{
  "d_model": 160,
  "d_expert": 64,
  "moe_layers": [1, 2, 3, 4, 5, 6, 7, 8],
  "balance_bias": false,
  "router_bias": true,
  "lr_router": 0.00177,
  "lr": 0.0134,
  "batch_tokens": 131072,
  "seq_len": 2048,
  "dataset": "wikipedia_en"
}
Below are experts of layer 4 (counted from 0) of a mixture-of-experts language model. Rows are named router (the router's row for the expert) and show model dimensions 0-159. Each number is 128 + 24 x the weight over its row's rms, rounded and kept within 0 to 255.
After each expert's rows: a language model's description of what the expert responds to. This comes from a sample of Wikipedia text that the model never trained on.

# expert 23
router [109 159 147 155 160 117 167 149  91 128 147 106 127 150 145 107 109 136 157 103 125 140 128 144 182 167 131 121 149 121 118 134 135 116 137 141 175 120 126 122 110 118 160 128 116 129 100 165 157 136  88 142  86 142 155 152  96 130 155 118  88 147 153  99 133 119 137 122 106 126 112 153 126 133 114 112 165 144 107  99 110 129 136 144 144 138 126 127 151  99 119 133 173  96 140 111 116 142 185 151 112  86 137 135 166  80 140 119 141  59 170 146 158 150 143 134 148 132 126 143 146 157 105 138 127 177  98 116 107 102 163 156 141 120  88 112 168 135 143 160  91 134 163 144 103 167 155  76 152 146 149 142 144 107 108 151  83 124 117 145]
Clause-ending punctuation. Commas after dates and place names, closing parentheses, colons, table pipes and list dashes in location infoboxes, e.g. Natanz County, 1938.

# expert 14
router [102 129 189 134 115 167  88 124 131  94 145 126 129 103 114 130 141 154 146 131 118 119 167 139  93 175 146 142 129 116 107 123  83  93 115 149 150 130 102 135 117 164 112 133 193 123 149 110 149 134 149 108 109 117 130  98 194 120 134 160 152 149 139 149 172 103 132 155 152 127 144 179 129 136 132 129  82 108 132 134 155 129 114  95 141 165 126 127 134 155 112 121 111 138 124 113  91 100 110 144 111 144 140 137 119 106 179 109 120 137 153 142 126 185 125 104 101 142 124 160 131 129 111 137 113 147 125  84 146  87 119 138 110  87 113 127 112 168 188 130 115 167 149 141 139 102 170 149 125 132 140 170  93 135  89 108 116 129 151 109]
Mid-word suffix pieces. Middle or final pieces of longer common words, such as -ter in bilateral, -er in happier, -ure, -ment, -ary, -age.

# expert 36
router [135 170 169 178  78 155 160 145 130 146 149 124  74 122 118 151 164 124 156  88 161 127 103 147 113 154  95 151 102 139 141 131  90 124 119 115 128 158 166 100 138 132 141 121  97 172 154 127 119 150 127 113 125  91 129 110 160 142  79 107 135 124 126 110 149 145 173 156 132  80 122 140  93 151 156  86 136 117 100 106 107 128 157  99 141  83 130 125 137 104 189  91 111 126 163 111 108 131 181 109 116 130 146 117  85 119 129 148 119 175 143 123 146 183 130 146 141 139 128 123 107 133 161 105 174 140 108 123  95 132 131 100 131 137 122 142 137 131 123 152  98 128 125 122 126 102 167 114 131 122 122 122 144 136 144 150 166 141 128 170]
Prepositions after verbs. Prepositions and verb particles right after a verb, such as in, on, at, out, over, to, as in dropping out or fired at.

# expert 38
router [123 159 121 118 120 105 108 125 158 125 132 125 140 156 131 131 137 115 140  84 104 167 119  83 103 162 140 148  95 142 126  97 129 122 148 155 155  91 185 130 113 123 155 130 104 137 116  92 152 168 140 139 139 100 113 139 134 133 118 140 161  91  84 157 149 114  68 150 136 130 111 129  72 157 121 141 175 122 104  95 114 144 123 133 171 133 129 170 147 150 109 140 142 143 139 160 130 148  96  97 127  62 153 135 107 123  99 131 152 137 157 151 147 170 129 118  98 100 103 112 125  86 147  83 135 120 125  98 115 157 145 161 134 172  93 133 124  99  89  82  94 116 147 142 151 126 122 150 144 135 121 134 138 100 123 133 117  74 133 133]
Word-start lowercase fragments. Short lowercase opening pieces of ordinary words after a space, such as co in coloration, bo in bodies, po in possibility.

# expert 29
router [135 116 115 125 109 152 123  91 100 104 118 155 139 159 104 136  99 161 131  92 132 136 114 112 141 142 105 111 112  91  78 133 121 167 116 130 136 137 114 118 148 146 122  87  75 162 154 178 152 101 128 156 149 124 150 144  82 145  80 157 162 109 117 140  91 152 123 134 101 119 140 112 142 103 192 103 103 148 107 109 150 132 144 137 129 134 149 140 154 119 137 161 126  94 111 139 169 167 116 107 130 131 175 130 140 141 131 128 152 147 159  86  95 128 176 112 143  94 128 107 131 108 176  68 124  96  96 153 129 106 138 123 144 161 108 149 119 134 134 104 118 176 143 134 134 180 132 149 157 144 128 105 116 154 132  98 123 122 111 159]
Word-initial fragments. First pieces of lowercase words split into fragments, especially app in approached, apparently, appropriate, also al, ex, re, However.

# expert 5
router [122  78 102  86 138  79  99 122 113 147  97 144 150 155 172 131  84 131 124 111 122 132 139 100 159 151 109 139 140 142  88 153 128 144 125 157 137 111 152 113 155 127 151  73 132 135  95  93 125 138 123 126 161 115 138 164 147 123 151 152  62  92 123  98 162 149  92 166 130 168 115 103 149 132 103 156 152 132 131 166 137 116 138 148 120 120 119 143 109 115 143 132 105 143 108 166 144 108 156 123 137  83 110 115 117 166 105 146 138 139 115 142 103 100 105 107 125 168 111  92 138  90 142  94 144  90 136 154 167 133 122 147 127 149 102 134 117 117  80 120 157 171 116 106 159 122  92 110 124  75 165 132 117 143 112 118 157 128 146 106]
Name-internal syllables. Vowel-bearing word pieces inside proper names, especially after St or S, such as ri in Strickland, Ro, Ri, Ni.

# expert 25
router [127 149 132 121 101 158 136 150 139 130 153 117  59 142 105 156 140 129 154 149 169 122 106 175 138 143 140 132 151 126 167 107  85 119 135  91 122 139 159 158 145 127 149 113  91 116 139 103 139 104 125 125 147 115 143 110 118 125 116 116 133 188 134 103 141 125 152 148 163 125 133 157 165 129 125 108 122 116  84 132 136 113 139 128 166 111 103  97 169  98 170 103 133 139 161 109 112 119 137 114 123 116 149  97  87 143 130 119 160 133 157 134 134 123 159 133 100 140 132 152  64 165 177  97 130 137  87  93 131 121 114 109 173 121  86  99  93 136 144 131  90 124 149 124 158 126 170  84 153 124 126 155 147 139 127 164 180 155 128 150]
Complement prepositions of, in. Prepositions linking a noun or verb to its object in prose, mostly of, in, to, from, by, e.g. risk of, known from, perceived by.

# expert 42
router [120 127 144 117 173 144 167 110 144 128 109  90 100 160 112 122  63 118 142 161 125 123 173 117 140 123 120  96  99 125 100 109  94 125 135 119 125 125  95 144 146 158 110 139 147 151 119 108 170 123 155  98  92 134  96 141 180 125  83 152 105 116 115 149 143  96  98  81 113 135 129 147 131 146 135 125 167 114 117 136 134 106 117  77  84 135 130 100 104 131 100 159 107 139 126 158  92  88  90 152  97 140 120  85 109 113 115 158 110 163 109 129 164 153  94 116 133  89 100 143 164 134 121 127 109 120 126 173  94 128 104 110 152  91 112 136 107 118 147 112 131 128 126 106  87  85 143 111 160 149 151 129 126  93 150 106 160 118 131 155]
Consonant-cluster word pieces. Word pieces with consonant clusters such as gh, sh, tch, ke, x, and ș or ț, as in Bas-ke-tball, mid-au-gh-ts, Wa-tch.

# expert 30
router [117 155 183 176 120 118 144 104 111 156 150 148 105 136 158 132 129 104 143 129  96  94 120 112 135 177 167 116 168 111 163 129  88 133 151  97 159 127 109 161 150 143 132  81 136 118  96 169 155 119 120 125 127 152 178 100 105 174 109 144  99 108 152 100 141 107 126 131 103 130 135 145 166 134 121 122 100  99 102 166  86 119 169 132 141 113 124  95 124 111 154 148 127 170 159  88  98 104 144 128 144 110 116 128 102 110 160 106 156  76 110 107 148 132 127 153 141 127 187 155 112 147 146 124 113 134 159 158 117 101 149 162 105 118 124 137 163 147 115 122 112  98 122 146 125 168 142  98 116 124 131 162 134 118 100 123 109  95 102 120]
Table and list punctuation. Colons after field labels in infobox lists, table pipe separators, dashes and == heading marks, as in Capacity: or Tracks:.

# expert 10
router [103 132 114 131 109 145 142 123 115 106 145 125 130 127 122 151 113 128 115  97 138 125 127  77 119  68 105 122 178 161 146 118 113 105 144 136  95 107 142 187  94 111 142 106  95  91 122 150 105 113 142 106 139  75 133 135 121 122  90 165 131 168 108 161 148 161 121 165 176 154 160 177  95 105 129 157 101 179 114 118 100  95 163 112 130 158 131 119 127  89 135 133  93 121 166 132 152 152 150  94 119  96 139 127 146 135 159 163 136 115 121 166 142  88 157 118 110 118 125 149 133 118 146  94 111 119 118 136 109  96 107 114 126 173 104 125 129 107  85  71 137 166 135 138 159 117 121 127 121 143 136 122 133  97 104 141 148 148 106 115]
Opening quotes and capitals. Opening quote marks and apostrophes before quoted titles or phrases, plus first capital letters of split names like H-itler, K-amel.

# expert 55
router [147 131  90 108  93 170 145 139 112 119 138  98 153 150 115 151 138  96 103 144 132 146 148 107 113 163 182 126  95 119 147 153 135 118 104 121  92 107 148 129 118 169 119 146 135 153 158 104 153 140  89 132 159 141 115 163 127 157 138 109 116 110  94 137 131 174 153  88 127 102 119 157 143 131 128 153 132 140 123 165  97 120 162 133 126 158 118 150 111 160  80 147 141 128 155 161 135 172  81 150  98 125  86  96 111  90 148 127 120  99 120  93  84 109 102 124 161 143 142 110 125  78 152 162  82 144 114  87 165 122 152 155 148 117 118 145 115 146 134 110 164 172  87 112 137 122 126 122 157  74 119 110 127 117 122 139 135 138 129 132]
Liquid-consonant syllables. Mid-word syllables with l or r, such as li, la, ri, ro, in surnames and rare words, e.g. Sul-li-van, Pul-mon-ary, cor-ro-borated.

# expert 19
router [129 136 137 145 108 159 156 115 157 124 118  91 136 164  96 149 166 115 121 146 143 120  91 137 136 132 105 141 139 133 153 101 154 166 123  77 138 159 115 148 113 134 131 149 102 142 167 119 125 142 114 125 139 100 144 154 137 131 127  97 143 127 110 116 113 110 161 149 142 107 167 164 144 116 136  84 153 121 111 159 118  99 156 135 144 178 115  93 155 111 122 100 135 170 162 133 146 142 135 102 121 128 148 122 124 169 144 116 136 151 140 118 157 152 111 128 130 162 150 156  63 129 198  94 127 172 117 120 106  86 121 102 141 149 131  86 114 109 163  94  91 142  65 105 144  91  98  89 150 131 119 149 131 147 153  89 145 145 105 128]
Prepositions after nouns/adjectives. Prepositions and conjunctions completing a governing word, mainly for, with, on, after, e.g. reputation for, depending on, responsible for.

# expert 24
router [121 150 139 124 144 155  86 131 123 123 153 146 141 151 129 107 153 139 124  74 120 132 141 128  89  94 163 113 163 124 120  91 123 119 129 113 163 134 146 119 100 146 155 171 129 148 151 166 128  74 134 149 103 120 146 108 132  96 165 147 163 103 122 151 114 115 173  95 137 110 184 172 109  97 114 121  85 135 144 114 163  98 139 182 138 101 152 144 140 139 118 160 132 129 129  99  85 105  76 127 144 153 127  93 166 114  95 141 150 143 148 111 108 111 115 150 157 140 128 120 127 135  97 153 137 143 144 107  87  99 137 154  93  82 150 160 173 142 113 115 101 121 176 138 120 125 156 152 117 135 133  85 135 124 113  96 125 138 117 117]
Noun-forming suffixes. Suffixes ending abstract nouns, such as -ation, -ment, -tion, -ization, as in disambigu-ation, transl-ation, elev-ation, plus whole nouns like research.

# expert 35
router [144 149 106 124 156 154 125 129 119 119 155 134  95 120  98 117 123 135 163 100 121 124 100 109 125  76 122 102 176 133 104  75 150 127 110 152 103 125 183 142  89 169 134 113 104 116 129 157 123 141 112 163 109  81 120 154  97  98 131 131 142 126 115 106 149 125 135 150 133 125 154 159 149 104 140 116  92 146 135  75  83 109 114 141 119 164 138 111 116  88 130 136 114 117 142 128  95 157 159 115 140 117 172  98 119  95 116 138 117 133  89 160 136 138 110 160 129 168 101 154 139 140  73  98 141 130 183 140 140 103 110 109 147 143  77 106 166 119  90 143 148 102 134 150 143 109 143 121 123 138 160 125 124 136  84 135 181 148 147 102]
Hyphens and quote openers. Hyphens joining compound modifiers like Neo-Gothic, working-class, specially-made, plus opening quotation marks, slashes, line breaks, and used.

# expert 60
router [ 98 142  98 123 145 142  80 105 130 117 161 149 173 124 131 118 142 166 149 149 151 147  96 116 103  92 139 148 114 147 137 114 110 109 102 114 135 110 130 118 129 112 152 185 136 128  72 136 154 142 150 159 131  95 151 147 127 130 107  93 121 136 123 151 127 104  94 154 167 127 124  68 104  92 101 144 132 121 171 114 151 126 130 157 137 126 116 159 124 145 122 152 158 118 104 163 154 153 125  99 140  88 118 117  99 127 110 112 130 128 120 144 115 105 149 164 132 115 103 151 164 127 125  99 140  95 140 136  90  91  98 126 137 118 115 142 135 120 138 186 116 162 206 155 167 100  91  88 116 156 100 124 132  94  89 161 129 132 125 104]
Punctuation in tables and math. Separators in tables, lists and LaTeX, such as pipes, commas, colons, underscores and braces, plus occasional sentence-initial The.

# expert 51
router [127 141  96 116 121 128 125 135 134 155 120 148 140  81 137 165 125 105 156  98 139 166 164 145 117 143  92 101 150 128 117 136 134 144 137  90 153 169 131 161 159 192 115 133 117 188 162 151 146 100 133 109 150  98  86 132 146 111  81 140 145 143 123 138 126 181 148 116 113  89 146 137 117 138 135  91 168 138 129 141 109 118 116 108 142 116 149  90 130 129 139 145 123 176 106 126 137 125 119 100 138 150 164 142 130 144 146  94  77 167 138 108 125 151 123  83  77 149 121 128 137  96 135 165 142 136 102 107 164 127 131 197 105 166 114 126  98 137 117 112 136 131 130 139 139 112 132 150 104 105 109  73 155 113 123  99 132  95 156 132]
Mid-word stem pieces. Word-interior pieces after prefixes or first syllables, like wis-d-om, dis-ap-pointed, Coor-d-inates, Comman-d-s, un-pa-id.

# expert 31
router [137 184 139 171 130 124 154 136  99 104 148 144 120 155 139 158 112 134 113 138  97 121  87 136 110 157 149 157 128  94 126 118 147 135 151 122 126 114  68 166 124 118 163 133 159 114 129 133 137 130 108  92 104 147 149 115 110 160  74 116  73 143 109 120 139 107 138  87 123 131 144 145 143 129 108 108 118 145  95 131  92 142 176 169 139  91 120  97 127 127 108 127 141 135 131 105 140 112 153 143 134 116 139 171 166 146 164 100 132  63 155 159 165 147 134 141 120  86 168 120  90 157 156 140 127 134 133 160 143 164 157 121 135 120 101 150 167 129 169 116 113  91 109 100 129 175 120 109 116 147 110 157 120 108 106 126 105  91 109 134]
Section and table markup. Heading equals signs, colons after infobox field names, bullets and table pipes, e.g. Operators:, election =, • Summer, See.

# expert 22
router [120 102 114 119 139 107 141  97 118 150 116 150  86  99 104 136 136  98 122 129 112 117 163 167 116 112  80 115 107 135 167 153 121 114 116 108 147  94 122 109 109 121 124 157  73 132 152 105 153  82 113  96  83 124 116  83 139  95 136 151 128 168 107 117 147 135 151 151 149 123 119 112 176  73  94  94 121 164 123 166 111 106 121  98 166 109 122 121 148 154 173 136 137 121 165 134 111 157 155 125 128 117 145 147 165  88 163 135 168 150 132 143  99 139 103 110 120 146 105 149 143 162 134 173 122 175 162  85 133 134 109 154 108 117 113 127 120 134 163 102 143  93 156 141 136 159 156 132 154  88 120 135 130 147 164 150 135 133 138 123]
Suffixes of derived words. Inflectional and derivational endings completing verbs and nouns, such as -ing in rapping, according, -ed in designed, -ated, -ification, -ence.

# expert 45
router [148 103 150 146 134 137 160 141  62 116 131 161  86 144 132 127 118 137 153 126 111 140 111 139  92 105  75  87  80 114 111 133 134 107 111 121 156 111  67 101 174 151 109 158  81 152 131 126 132 107 151 106  90 121 133 129 128 140 165 122 170 103 101 125 100 153 126  87 113 137 134 124 160 148 109 115 150 126 116  79 126 158 121 118 115 159 113 109 128 134 141  92 151 135 120 178 121 130 138 153 146 165 129 104 110 101 165 108 123  98 147 128 120 112 129 126 118 137 142 112  84 138 133 163 128 103 182 162 170 173 121 149 166 145 124 124 153 162 127 119 147 133 117 134 111 133 150 111 135  91 117 119  85 107 149  86 135 128  93 161]
Verb and noun stems. Word-stem pieces of common verbs and nouns, often after in, re or pro, as in re-ach, att-ach, support, p-itch, Co-ach.